From a checkpoint of a small mixture-of-experts model trained on Wikipedia: 44.9M parameters, 352 SwiGLU neurons an expert.
Below are experts of layer 7 (counted from 0) of a mixture-of-experts language model. Rows are named router (the router's row for the expert), gate (a neuron's input weights, with its number), up (a neuron's input weights, with its number) and show model dimensions 192-255. Each number is 128 + 32 x the weight over its row's rms, rounded and kept within 0 to 255. Numbers have three digits each.
After each expert's rows: a language model's description of what the expert responds to. This comes from a sample of Wikipedia text that the model never trained on.

# expert 0
router:098148121152164130114118122124163143151157096128126132089086139117135099164107145110109203136081082089159088113163074078180097133159143132158108162090136117170125164139130116125144087175152156
gate0:109191112146102181098130107120071117156123174138172057159153110147135187110141108101105090155146153173112124148111165177154099169126113141140139148079160145180102164185129157158121066074104192
up0:154114111159180179146098133161105171113090140118128133115170066094082095131115128134120100065142121142165091075046141109134158092144116079138159111177087122135063146074156155148135159079156165
gate1:153157122088112129093112097134111042091088120126127162120098096082151145139120108118112138119157140166134132189127101154131136110154105046153101170125127104104085135122126181141148133131124141
up1:163119151106097126128104096161136181124115101147122130157105133143173065121105162105109163123119159197130207137176162129123111108118087111150128150106175096103114153092172130132115153101132053
gate2:121150098132175221172138084172141138077126127156097158100114108129114123107122074123161097136112113097149108122158116130080112131177108182146106149170122090135089203108096135194125154108100113
up2:148088031160109125052114102094058189071167077099104162144135106073160094170144119083099134120119172097107131121132098130126128121098110139066121154070198112131077070108089051157121062177188145
gate3:148122182075157120104146113117089113176149124144104140176082120148155164093112118108172161141059120157107124143065151164104154147140199131139124106147123121130239146113088122109111134189125092
up3:119136152087120128192077133152132139101140215076192102063100118165204129131112113093163123149105158132157125128137128108135115165096141094132158120160162110166137105163101143108165162139158157
gate4:135128126119172147064141188188114139131161092122157135126106093080100099155076123087110090106161095164096097196113081090127116146124182124116115167115095093137141189152075131117164140105144124
up4:134129160078073131111110166080115116192181176130177147158113101159153137209103098117168124101147151178157179148080142082148121167100148143113137054105165069152163149158067167129171200114116157
gate5:132092152113153167157134153136128157137130173131145082093128122082115154069125097101186139109209118147142139126130138142158166159124148181150089161162132094101123168124162154118132108153106084
up5:113135158155129166137128126187132132143166117166095204083190119124139118184132108091127208151145165130120123140174100149130144120161169119180155139134157135172119155158175135178149131123104144
gate6:124124057145104170131105170142143141181126160107095143162097105071129095137161131186100164064140121152073136115080103077141138153194184118105121102113104097114120116141120128174086205165119126
up6:149091153134096118116107120146159138119116078169122078062051166094168175074136108140118122163102142150151144139114167126117150076135145162175164127135109113099093145158081145136100039153098128
It responds to: Sports statistics tables

# expert 7
router:152087154098105103094159131122164102131113120097159124101126140153107090123090123100116158193108060132090146163101115112098111181109101059102150102146133113053137146082158114152094129047137095
gate0:156169155091153106210117116059152153154150134161136173141142130157145137093107112137090170111094172136096112125112155113144161090183103126129113124151129086122075188112075215094121136137155188
up0:199118105162109126155135125156117095112126130089144138101147161103139118105142112122118134163166109078138093161110143182148117150159166106096085142105112135131134131080102093143062127109139115
gate1:154123079101127115090125144135134120154165089156146126131134136094081093153146099164090128086135147095189143126112174148158110158095114137151079117099112184149034127137116197086121088139061094
up1:132105152126139065150113145154095110121100151059133120128141136088151156132180131115131128128105100166145114141130053082127196101137158157097134173166122127119154145087141095116104142142112144
gate2:104156092100147143063152106133133172167173096103058195156127138138128141123160140075123080163166117126195093095117074035158079099155174116142104124111100119141124192152105123119159099141116143
up2:103108078180170136096115130077150171119111160135117141134105125126125077115125162115123171109143160117112090123109138170103219130189064167149197130121118148131175067137108127173146147100116118
gate3:139143139134114192142080148172069148116110147121075118107137109177184180171137167117107089145137136152171124133156146116110047075076136102131148154132142209165131152134041141122143076167127130
up3:079108110129136204085109063091124160111162116071165114129155070159164116060146148126088082089166154111117139145142114083104131143073118132112190114138106117158176124167102114154134140156122106
gate4:082106121069095130114149174122097071151162143122154136086117134170185131109136072123160105116146121113075116201165068096130131166177064110167141113126111205156140149121123092130097143127133122
up4:198100150102192120139129089172053119131105153108194142153187103147102097122100093119115091220091131109118157113088083105156119094174140183186079099113126175142127128166120134090203114105133171
gate5:089160101130146115163094149152093104143115163133115115115206137081170117151159093058129137112145148173098154148120119111149164127112146125138127106030167173108142098144122175113111158185083146
up5:134064128126129112131170167073143119140161161110166112156109160119133110121148149122129188106130123061176135111073118099144141175212098127072107102089118084151103124134092111132097134139139125
gate6:151199133140083130117113112096114091147107106157077128107147133106117087102098139069131086085115171155162156106158165124123091116069103193123127112129112121177095145123133156132113098130116132
up6:106126143199123133156201167115103104111145135174120171191128130095142134149145134102159129099106177112162096089160164149115084217107121152143140128128082078149071171105147135147058156130202129
It responds to: Conjunctions and to

# expert 3
router:157158184147201139118105123070156136131122123130102193129109128100099112140112169083121121112112179078178096136172135074127161206102124175117129120138103146182180133136124170188123111118142077
gate0:087097171058165109167142134163118137112087144121175119135149101164160222151178121178110097102177135154126112107167162198125140172127113129178125155127106179144113137084111151149077145163083197
up0:099145153117135147120081162151103135123201123127140092087072176087169190130136160161148115187120062171125100128068220110201119141044121127085149098136147113129117168201159121124101153150112129
gate1:160161139103149158105143123152134134138118113159094186060143152183162122110109157109130168119144097094120226088134186130118035108128183169108054162115126110107139120097125149127095142144131095
up1:127140118089118060155181102156150121131153200086157149149087104127119148122194153083075167128161164107197141109137078087178109137134119096077145121142104122180140074114122095102136078166127120
gate2:168130175161124146175092169221135121127099125130172155141080163193167156164125114093145169149119110148151059140129097161098130058125127066114102148107158090096194113112104123212120146138106127
up2:135110100103147098145083096073134093136067172109103157102118135082085114170057075115164113119120069164098152097128091104100199076119080140105151157123117138132197129118143071116122121129105097
gate3:120137099140176198116168175126115151139110173124108124159160118136106171129172119141142108123098089115130153088118145110182123150113158128159128070145168081172126136143100126162124133125114109
up3:118130138127176224125118130131135097072048133153131137127060106117135155089137127099146067143133063128158138175114144124149059171174143142136164156141131152154179152185187158148192085133119179
gate4:092145080119174138151209077146148136095151112124121199125104114137165152145108181134178141048206128128081147175157038104116087102170192134135160134133139117176153132149165144145109181152116112
up4:117140118163109112208117074075103196104142171168118107125145143129138161114108180144114074090158131087101137149121144124124190076108195138102056107179122119118153097084158213169159159138102076
gate5:138110115096156096071135138121164126087166089166129138101128132167165106145104135124101143146167128127170162081117087080177141140152130128148129189210118139129148120106080179198140125172054114
up5:101135159179127124136151086147166148138104146069148143134063116078134147145113054176164118086133146146087110130128102137141117064228184089138092115113131120103133131175134125120183170091142156
gate6:162127136167093123198089112167184117125164056096117151113116076071130137124083161187069150097130157110117151106132143096201144088104131105138179116130114143088093160111089083125125176185109128
up6:128160153115125108073147133113138106171145156020141142116102085125145114117180135133159154073135181131117111140169095098048112130134062052167181142143062182197128149101049078159142096044140104
It responds to: Foreign name fragments

# expert 1
router:142107093121116122163114090137137156155192149153110100128181121126123127071117122164152109100147115127084136122202183182107096134122155076178122142128128132082156091102139084135115103115129110
gate0:201121136124089078109136089147130138146164150171146098156140102168123159109152113101070072146126135121148114132160149088163119182130093117141098171137171125129059135112150130133167110137101107
up0:099085144147095147082114136068152101118108133095089134155139102208152092192183136154129097140141115116144127095115130071141136141097114121116092151139137145100106096096112194117052109122112171
gate1:143128118121089166147084098132151125108194185154082138119132118124071170168173144102126177144115081075119118120089075137134092173114072079136111180088095088142095089136137106135080119117145156
up1:126114077093069154210183146083204142079173126096129119139129128115084130120172137136128135136111140129140044149159086153155112153069058124134151134088146086121148074130082089131091123127141149
gate2:175091106130087181179118141129115176188141116116140126154130108125118129214097129139095064106184160119205163111139082148150148156093163170087063187151163121160134183102114179103128153127146099
up2:074126132167117127102135151162037110146134091117091080179163141145125127113111135130123073072192080112088146088145081119108104126127123114139161094124128198101088069140151144070152140191142102
gate3:167134160143137138116149124119098170195147103233063074179102140103106133134120099131160122088193080127146158112159143111150144147181156132107175133141124177122102102185148152165122161108096091
up3:104131084050104121169188126119157067114133140086139112075155156160142089130167145074108184137099167157106079152167086147167129172137162180144116105167072163064171154108107103089112127142156186
gate4:138126117179095102102083185155097158126135230137040071088112094120074144114108109132081115129122218108105185111091143110139092146118147163095168199153132139136123113147175090175123209155111208
up4:119116149184147156132164152130162143166065122132106158069128127151108067093150163163128152135127154150158107144163150154171118110115144111140181166136164175119142091166156093114152062182146125
gate5:121152164121155184201123132137175159130185143083131109168141099147055129144106140108139160103079102116146091145133163159081105095182093142134095147106092151048189096130159117097135161180129150
up5:133131133159138041128181137107101105175112118147157130129139157173176067086137150130155071081092095151143093094157141110144157084165090109140129097118113116082087054116145176137140110095145128
gate6:077116157099162143067141091148072104133122065123103129102105137070121126079122193060081122084109169133076072113090203093089132175124150137159111125114142144128190157116115180186177109097058013
up6:178123115108187110113083118098092110190117181107091078109101152100132107105117171096137120124195143070086083126106180065144169162104140089155073144086158141170149076122144124119181158153117078
It responds to: Section breaks and headings

# expert 11
router:115126198138132116128089180147148154193111097119139053150117147127147148103105076144120124127119109075103103167087147089131118148138122157095155103107135131135124153157090126098181138140159141
gate0:146107124080176116125164116127148141131146117133132093101130081179113186140143119137103132092149155128151142071056103167187097100204124120143162130139099111158167107124125132129182165122075126
up0:066138150108074114112139084120157140088164193101122130130145163091107174200164181105209137096138100142087066183153093109079110077133121152117091125120058125124139154099095096132090137106123111
gate1:102153142120212146112109067097164137085173088123152127093063125120090207117116150112110081056100122136087129181106099091114115107134098132131148110121078145150159137099105098129186157123061106
up1:120118137127131128149098129156109103160103166150142100071075123079148135105070139147151158130183109102092129183061130100094120137155116148174137142152109160141119109142120129118135132186132130
gate2:164114166091099186168076132135107124123148125156146109196127087156150111105143076120149109137172155138088200164052050201129132133146126135180121141177107074145147106085136104149132143101082161
up2:177107155134102121120099181154110091108095122149128108083058129105133122113137126104125103100067142105116161161140158100122086112099062121118141120149115119092194160127111137125183090124155140
gate3:118156117122084111082176129148125104145124156162142144133095166157063177155119143151104124099038124160149179097149168175111148089170131091114113165139093150134094132110158131118126117169139145
up3:111105189208176122125115143169175107168130152071079102130104162111122113099127124167072172073134194104133089191106142116152169156147125123100095125158105133166100129130126105119159114114130172
gate4:077148172085090060155164119157161098170138133111126092123177152126133109119166095152109121038095135103133153129148113150144078130207104105106111104194066111108081149097211071106112135101126166
up4:149132171176191169184098138123088106073179130141164158097090121085051135102126103127178175182090155168089074084102151131087133116152153143167126168155100097119168074160060121110108128147141172
gate5:108215167058107159094104130132119144117135116162071146166164090146125132145049144139106146138134105141134182106165180076162124051146074160118136155147145089135089116067191111177157123158134146
up5:102115170160128158103150130094107159153125130184125111140121110113074131150148167164123095128034091123098065144105185121148136159186141141133061060113126140143152148074198132106100136140128107
gate6:120144089129127104127080136150069134097161151159110136180111127169132147087118170135136114078081097151113132122150110161166127130122122087059137097113128107136128141134117101093094187134113206
up6:167128100139101127130083136103162095085130116111136140131098095117125147047100111127050126186149135166120117131131119057133071114105083112044054115090150171084158091090115130082119168183047124
It responds to: Institution name endings

# expert 5
router:069118126128124097113092117121068142127087160120178206156074137103120166105157166078181121067165146106143076074146120175137130052076149149082152145136154124155154108182102138050130161125122128
gate0:157144124145139133086199143147120121107158154171171174101076164106184077119162114087119127124151051124114122162166126112132126154110162135109152061112134114105165154111087159126151105131096099
up0:067113128102127039163078102069143097193195119112146107127151086161141093158150159142159135128125108089151151069086136023117154185098129137165116118200148160152150139106156116103142151152142117
gate1:189116135157150142140167137090162149145223174109120101171136134160138085119166119177110120138129139084109140145145119131130149166141143128182135078189121139099134091114121147139103161147108153
up1:163135180162130157145113085112119110102114112107113201091186117135080123106126092156131136101180194117138098104163152103118114161098116168120115150121093122082140091148191099159150198094142128
gate2:129113151140125111141174171103186113166097123180090086173156117118091130089100169172111131098173112138154101094202141121164142123194124146098095115141111116097137113134120103105181122162073166
up2:140150060124102110191148134125106074084129164099106134188121083065128121140123136091123097136099106132112111160098138120062099125176178129118169099129141093125136138108136126122168105135169185
gate3:108129092103115149129189127106130120164123085168118122094135112159114118132159149174142128131097141168129100105181193091155135112146072082095063088218117157084070090103110126131069116102105140
up3:112084087150089164220142127152100142127100164114082160080073149137147174160091146129136162186142096098159128130149099107119168157108083103106086157172119135099117122117170142128127100141128193
gate4:139168147162151194107141075155097084096130189115163169073149127143166155149105128115092136133099147144112105163113075167168097132110109145098156179103171056141137165092090117117067124119093137
up4:183116091135144169148131164198114181166165132130120100097093133141141107140135088113143123167155131130081058166137126153081109103139159181173124047119137150112174072124102133126122120137151139
gate5:159114151126140115088135134099119105207097132139078069122085093164164140052126155092099101162111097160123135103138140105119165166151118107180124105137045126133194123123094126150102131106079069
up5:172187070155138138152111022105122159076147077117121168121115131141103094127164103096139097119122189117134138172085146091128121111125092109161125170103088121157078116111127130127162085128158161
gate6:166142112140214162142076117176179116098157116142081120070161099165090080061175121180134148164165098060179126127156135122134087098198164172127141104176096132123131099104078163118165171173109135
up6:132099163197155092051146178121167163119069151150163136158152151145142084052135089150129127175125112143104126160126167087152095092130117106108098177159174111121109194106098107153134151132139129
It responds to: Dates and prepositions

# expert 6
router:115156066152151208143130158063176114086131096067162115121137114167141100118120166149149187143143133145106127133172087144155159109133142102127160064135086085111124105127155150105108146156126113
gate0:148157122094145128106147144164135106139135125140087095138131111162153136085170141132132125146119139198223162143202202194145183150151115092081109167149106130115154099124129137087120116089098084
up0:095149186177146169127132121189086176158123097157165112130128143087145108136130126125136134139089114104140126165124132132220119068099124110210135166152100135118017155073140098073118176102170089
gate1:135158128161121074133188171099139097174135150118136119152148145131097101179175101119094084129154104168138124145109136086138057062155183089192114105133132138105175148158116137128123122160108112
up1:099144154155118116125127143149125077171110102145134142142174130038161168141170137118132079140148091148162117141114134172172131110138103131087136144108159136102186133210079144073103136101138162
gate2:152101115110102107050155134120076136108128117125106054087139119130173139071136127110161188089125139129136172131141141160140104123154094118142151091097102116124106147113050184157137123142062108
up2:218146151163103137133123099117113121107144151151181145124137132133144120124174101185146052159094107206131193120079141140067073116112120133127069081101087098131113164135144154126104145078104111
gate3:141123081114148136104139113132108152172176107133131171121113135151116085123170109079128131164156117139143183117097118111136170178111068133110103129117136170142105115134108148135096129148064155
up3:142088102095124116105188121101176149168132117138169158139051147066152087133150120115138168138156134125137095108119122102103157120119084152112109154059110157137149049107122133182164193136073141
gate4:159194151140107096122123160186072100129114123118145119122101133147119169131100135155173172144147215147084139173164156118121124103136154118098162173138192027175180145127105098157094137127045141
up4:121109153156139141105105148115125151124162142161099146098175136103081114131167136134182155123096120116137089154145150186124127097084120139113099182090125156143108165097128115109096160127171080
gate5:146117182122116099064163119125168160152104119152194181102130144070109133138186125162115167172137120159147121156090128065164134088086144153146178117084136146052203165148114081138100136182107108
up5:161146053085112154173020101101072137152165173115125150130139098154162145113118107128120102109131077179155106083124091155122131182182106175085111123123143130077187139133100194087134153194114152
gate6:109121116126138097161110153153092108071078132123083155101135118127181090184132103143115101071119137100152184206134130177087100125141151072092206148131102113155097154136139133129160124120095105
up6:101187087156132130103139131143106137122164146105115139122156076114134135151151197116123168104096167139114128122122123063071147099146130081121120138140206154115096109081125159135180125150111088
It responds to: Music credits tables

# expert 9
router:116075156127099125079147156091058147131075132162077091144170125092091143122185095123111109065100165164111137091095191167074195111133105116168082115134181158087125056108109120154110156122146108
gate0:132155060087128148080110200142074083135155081198173172115101100129180100165075135109114159149127115096137117071190183157161145113169145092104145127129095105102062076191091088063162121157087113
up0:105147111120068178177166165138160200060113158056112112148154124127131167177156098157123173111151107106150066135112111195131138176121093091124093148191157102108089148069148134133132104155135147
gate1:135153146139117145145125101133149126183137107063112048157104160063102139178191132166090198117167092118096106130172135124152111106130098119134192145087108146119177107097133178155111130111086124
up1:043110104128183228050126179170172081116108071117125136100142145120161134115125154156088168138121141098116111155157123092133153163109091122142140107148138139166129132190146163054060118152151148
gate2:153135149147069125158135136094161135154204123198085175118121112114179089169127084154087132168135156185203119157159110153176091115139099125127132115179159152137122126151161143108081102148143148
up2:135114210172133179110122141104122156076088110086163131094117106182067135102099139129180091045160184146120096114121117115088147105139119169155117110143115199155149191124109034163132165100125094
gate3:152157108134125097091117160109156084167124089136130154048166148177177133130147118090088105081090113172140142132073143138105144135159113173082160101154175106122151139112115137176099108116105114
up3:154148167175118096119140118122097154162115123209095113119145143117104101151060109096154104119075121206138179096086169143076167109111126174125161099146139147110111102112142096169175064112144157
gate4:094123132088141099135166090170101132123119132159102140172152128194100147065191122099210115167153134158143117115101137174125074164134122176107142148112136066099156149137145100163146156114132080
up4:150103082172176137078118111155074167097171120116138136099104126075172170112165164164148168099144103136104119126110073204150168084111090122090139161057118059139088119082065025137133145120137148
gate5:072151110073081139149101158142115150093163065152146108152083158128110122161174148105131122088127142093130120073128119186123104127140127166119099217085101063116117122127114056110164137160119154
up5:110151164123092102160102131198113098096070106078145133147070133050109114076116130064097115093144097125177145146160116126091076184116124119096140136104064139140064131078163130146155147121104171
gate6:152133127062074090144141046142178100103092190151056171138084122119128145064132085130124117075118168086165180179158123107080158090152147098153084140114083146127126159099169164136138080196104125
up6:149115081103100101167092108176136131143135113150149146141207159119145127154133117151156120121127108127197166159070097118140146124150164087119043092166190147127099129148141151176096161147113136
It responds to: Word endings, periods

# expert 8
router:171157108148112120155174140125143135093133107107189085093109116109203147178084097175103149132119072178168169168080103194107173118107083135144136075134134108134109149142117119165148089162143132
gate0:071114182186079106108121184093082105124115118118129174158111165155099065125113151115124107097156111166133129100186086128160155136099129097179149123199146083112123153132174075138101104116134145
up0:166132182168103121132117174078162115119025114122071131135156123150128155117137121180088101112144110122099177081145139137197112132150112133180185187204083131114109123111121205123084104177089124
gate1:117089139082096125098113129110126126100151097113160118118145134137122060128135105097165131144088144164121143190185158200132131119181143113144113209137093136170160082072135103157134117012145144
up1:131172133143096119168118120142113110106155084088093124073077125148089108170106174094145167161133173104092181146115181172128091108164146144160126192114087144109089166137180150191129132096158176
gate2:103183082127152054157177101065170090163178108141125148124130140223161109156095162138142074176135093187100125115128156139178153126134158143163137104146136172161118172097104137120163131056151093
up2:153161074086103169154159163102128096116088100155151194121145113120157108164163118140148099070100137111096149166114138123141156082122151079096161128107105111136173166158135085099147135137142123
gate3:131150169154151183115145111146140090127090172139153130061074150057094107102143114138146168166104125145090114077112079102168106178102127105148102219182202125128139118161182156128120093157112135
up3:142160098133088155139150119087090083125158134147156112144174134189106172150065120088159123104177110085176141127099115117120127102169091178124094143092148183114164129144157158125173064103106067
gate4:157161145100093146127134150114119143142141111118163158116124139139157097160160102171101107120153164093179127104128169139165105155156148131161175162124203113140127092112190144186133120161084179
up4:079125203126099096101178130106119161149113160122141096098210140138148166076138128134136097104118113152128117200124137175133136132126136102106118166173088138119147131076134155102185154142156181
gate5:126040140163177124106159118132091159108126157151142155128119116152109079098110139147118143100139099159141122187165149095120173140199181128143139094179104146121109170118105111116189094104108084
up5:133140182107165069136160173139163138150093112148099112153088124117169162165179113132088109150143125180197135146160187097097170204133140106070158153132129186115046133087096035126137158131131143
gate6:091126107102148223137174139112122212144107115132118123110131159164126090103147112094124139045114119101157087163127072083138097137111203119109141089185085158166114155153158134134116155111135156
up6:100172060159122072115150080119136114128099099121121145106137149193085143111155116101177163170106150151140120121162147128172146144142090141074120129077205127145091123145169109143187140107131106
It responds to: Commas after nouns

# expert 2
router:163086076145122074130171127117123122162131110114140086087112120144137136148197091168109129166159134111103190168115109096132105141138109161108096168117123152077087147170188130133160102129086127
gate0:087131147164143159058144120155093153117128128147167107136121149125104158119092144164145167097122187119137134129177080190176056126142132092138107106117152048132174120188107140098152147180105162
up0:056146179112120113134133123085099093149131086165157180166048122139134136161173141099103131107033118105112111203147151159096204147143135110112108107141119133114181093143117147092092139106131176
gate1:123089200094162119106128160100152181182106138135230130123120111076132136136155142074094123097117107151149116163095150115151113095115145121188150105132117101115117096150117116151137127143083142
up1:131122092042139156087144123084146133084150194162096133131126174133117147095094133085110121149146187119129154102107136122133082088178161127102152128115190197129086149153120164135111125145074119
gate2:135211142168107106155143139120161135145084120109125118128134133111098112101162180117122126125150087134132118153076163155069187164144159095104123098179127106122162160112128117121173165129060101
up2:161103120090119080120114079127134098092170047156158155089195103086135092149130101136143095141132118074135148141125146112105160119138144130127109106154141128161153167107117133169148119130075094
gate3:121203151129144162159116159144091134130083050098117115132132124172061176135157165118168135097125178102073107136117196183085122187108111160141176116167074119164117134133090170158079125192080081
up3:206137141139176119122154140143118053162167167197146074150201142121142086130162113147150102152089133145100162124140133157137141120214139079074116069115171154115165114067195175088171117116146188
gate4:184136116131062118162134099133068123198100121150120101101094127136108095198139120181138116088186148174110132151140128093142107139137152097145165160118120128111151046170131093091168151111106132
up4:149083062119122139107149103153118116112119122110065130112125126089169143134154167176135164046115117106094094168114156104164127151103135156090156159134145152146138139130156141177125111121167166
gate5:154097139100131140118117165128091059115102133137114130108143102181139136099093149115097121143088130093125150127132169146165166090128072067108164134103114165174167109058127162133164106079140130
up5:142124030043098118095128131135110124072116094107121147211108138097151134200127125150116110174151114089181083162075125078154176148132157103143124035055134092082127102137131087107184122161143116
gate6:117173087123111152133021113140111138097041144120111151141177103142105127104163118131088060125165118129118049135185150133129135053182122123126121130120145116164158149111151127112121128176099162
up6:189137118127144134123160103140118113154126105115173156162121109126129149127113139104138122088127159128158105087124083144178096129204133151126110136181088130093164139127186105111162077115122136
It responds to: Quantifiers and connectives

# expert 10
router:094163121089143160162095095202143084104161159186046157185161131164128144144110145111126084151159188087186106084101104095123072131115158154115115141105141142166093162108131144118096118177098208
gate0:094122189151125103134149100138118138139078102171101199112126154120139184095102182209060137091144108156128057163141130089170099142163138085135146176131073102132190086143095162094102079193100109
up0:133126100119148149126084186124156163125140142135147135129195100162106080132128181144107184120098124095152151122078128142154175073103088079141122144118115122159108144094130104169190193126146168
gate1:139096202094158163187105144132133114129103101125140147094111098123136136164111134114112146141107113101125179161105172140093097126103151111175131077107105107148207065129102210148135126182175155
up1:123154088141103058118107091086076116125126148065117150115176114140161136181140094082179126132096135103123106072155109097165128105113117115137122198168147180110100158198180182171157114120111154
gate2:165133176133104175117119087059109173088123115098098146115106105149170137152129116079091120145101117152108159121149161136134106112139070108150095114081118101118099141120073102113110178091101102
up2:090091120143115204154101167127130153137158112129161188120133162151135083089145122085127152171109162099128133154168086138141079116111111209176150160115121120146157119154108147141131081077148089
gate3:146175147148145168073187095092093132079090101121101162067120092098154120157145103104120148094117139107158098162065211158101124131185118147142122125106084180102111091121112152137117215128099181
up3:171105037127128137067134081138155116171166151164155156172070118125122126116145180051087166188087147137108082098135140104152156179090167116119146109122174122143119111129122141142112083185191129
gate4:141088145148136071135136135132169116185126134168161140129143147159093132159136160091131126069063102144167106157130144175099137148140102118119182153158076129113151104125121166072114176136150198
up4:097129134184185104078121106092211113107149100084080145132116121154116141109130158164113105158108144145158148123072135140076172123167048137160181101121119102084136113085160150168113104158137172
gate5:158120096189157147068134103130085087109078113132171103132145107187137128088099193123012139133098158161128094124150096208163130085117152175127159130139109167121179142112122085175097155080101183
up5:124149126188167091109096107130107126148078152093123071153095083133147229110104099163070140137159156132108125121172138145101125114076091196117090198171153102118123139083170084173087123085130146
gate6:138085076178153080072152109101128189145109151184180173117119126147132171126080139119119087105100110132151103157103190165123113069093143139077140105167153138103124132095081126120142130115109120
up6:125100164130135116141148121081113143103237125138149101138151128160153180073160194127129132149139153138123164142204066123182142113124161083162139145114085140087121080114129132064146121091138094
It responds to: Infobox field labels

# expert 4
router:169172152111097158164148131152146138071129151085148159157110129148112113151077130137147083161100118210110155157107138101199121097180116108144145165140061121189097166115066090088147167077139097
gate0:085168176107080124112100171139118124160168120185134155123155065133142154140140114143148064113159111121142209118129174132170203089077135135140091173181115092157133131131072174159103163116135169
up0:106078057103116101177134110120125050090078089137121105138168121143147096146137114169107124072116139149172105088156118101090117141097150175140158154123108150098204113128147087191118154171137095
gate1:116130069158132106097106105136184132153095122150119131121099125084132135163159144111122114030146075149110089081181137159087069143094191125102192069158060112091149148047130125122129120133116111
up1:137116155093124131129156123161137112050105100126129142112043108082192180121140105134219185114175081104148103145146132139138203143178184116168127177158184119117119138102178124146145119150147133
gate2:151185117149125133148113118122137127135175165160105179117129110144108146144108158160135108136146123110066119144152112094148175143163211145075138141156118081105144108142157129168116124136079177
up2:136149138077140112169103101100130079118123085083062148104124113176102115094140127131156080136199087137162103128149136138154137170121151097145170114118162160180115137180107128193096180122080174
gate3:021103172142109085088088141152137119134120122158127171125137060136117095112071118055153133156139125126075125110160112093183126140116090112096096183091112101063114117142173197063108172117088124
up3:126153089104148126199094126135119114157084175141128146153162157153140124157082134117148151151142137167135158043063130159173185102133143134163127161128120128112115092141109146143137055107126092
gate4:102167157146129163169126109114099109160150145161158112160157109146128136132068132137098156117188150115091105133100106098102051097179098129158136145082111102140177115088134137145077180157128131
up4:132131106099089139167129130100092158101179096114167120118103139114154155173136117154118186099102126207113142138140166116164144160118115097152127133107198086162142065111100170100124124136111092
gate5:169107127138127040156111163140096093180098114113107139121145143132140153136145103150165126154126160134105179074133143141183116123173130094090143084098147108114119117095070110141155111190070106
up5:114097143102110124122150082079176125137126163137157171080079124111133121220148173118123138121138190192124144161158139112179215198145142084100122139140046136064102182144096135156084099174106095
gate6:128109157132162120193121129115131152131154130140134142127156108170133160130150128140066140109164171155173147149117099156106111101194096156129156192127102121113166040088108100166115122174123152
up6:113138151133123146102140140160091129162148162154068135135160123119100109187126152092097087105128118152157129078150153108135169127072160125126067103114154166099098128103171125091098111133197156
It responds to: Nouns after the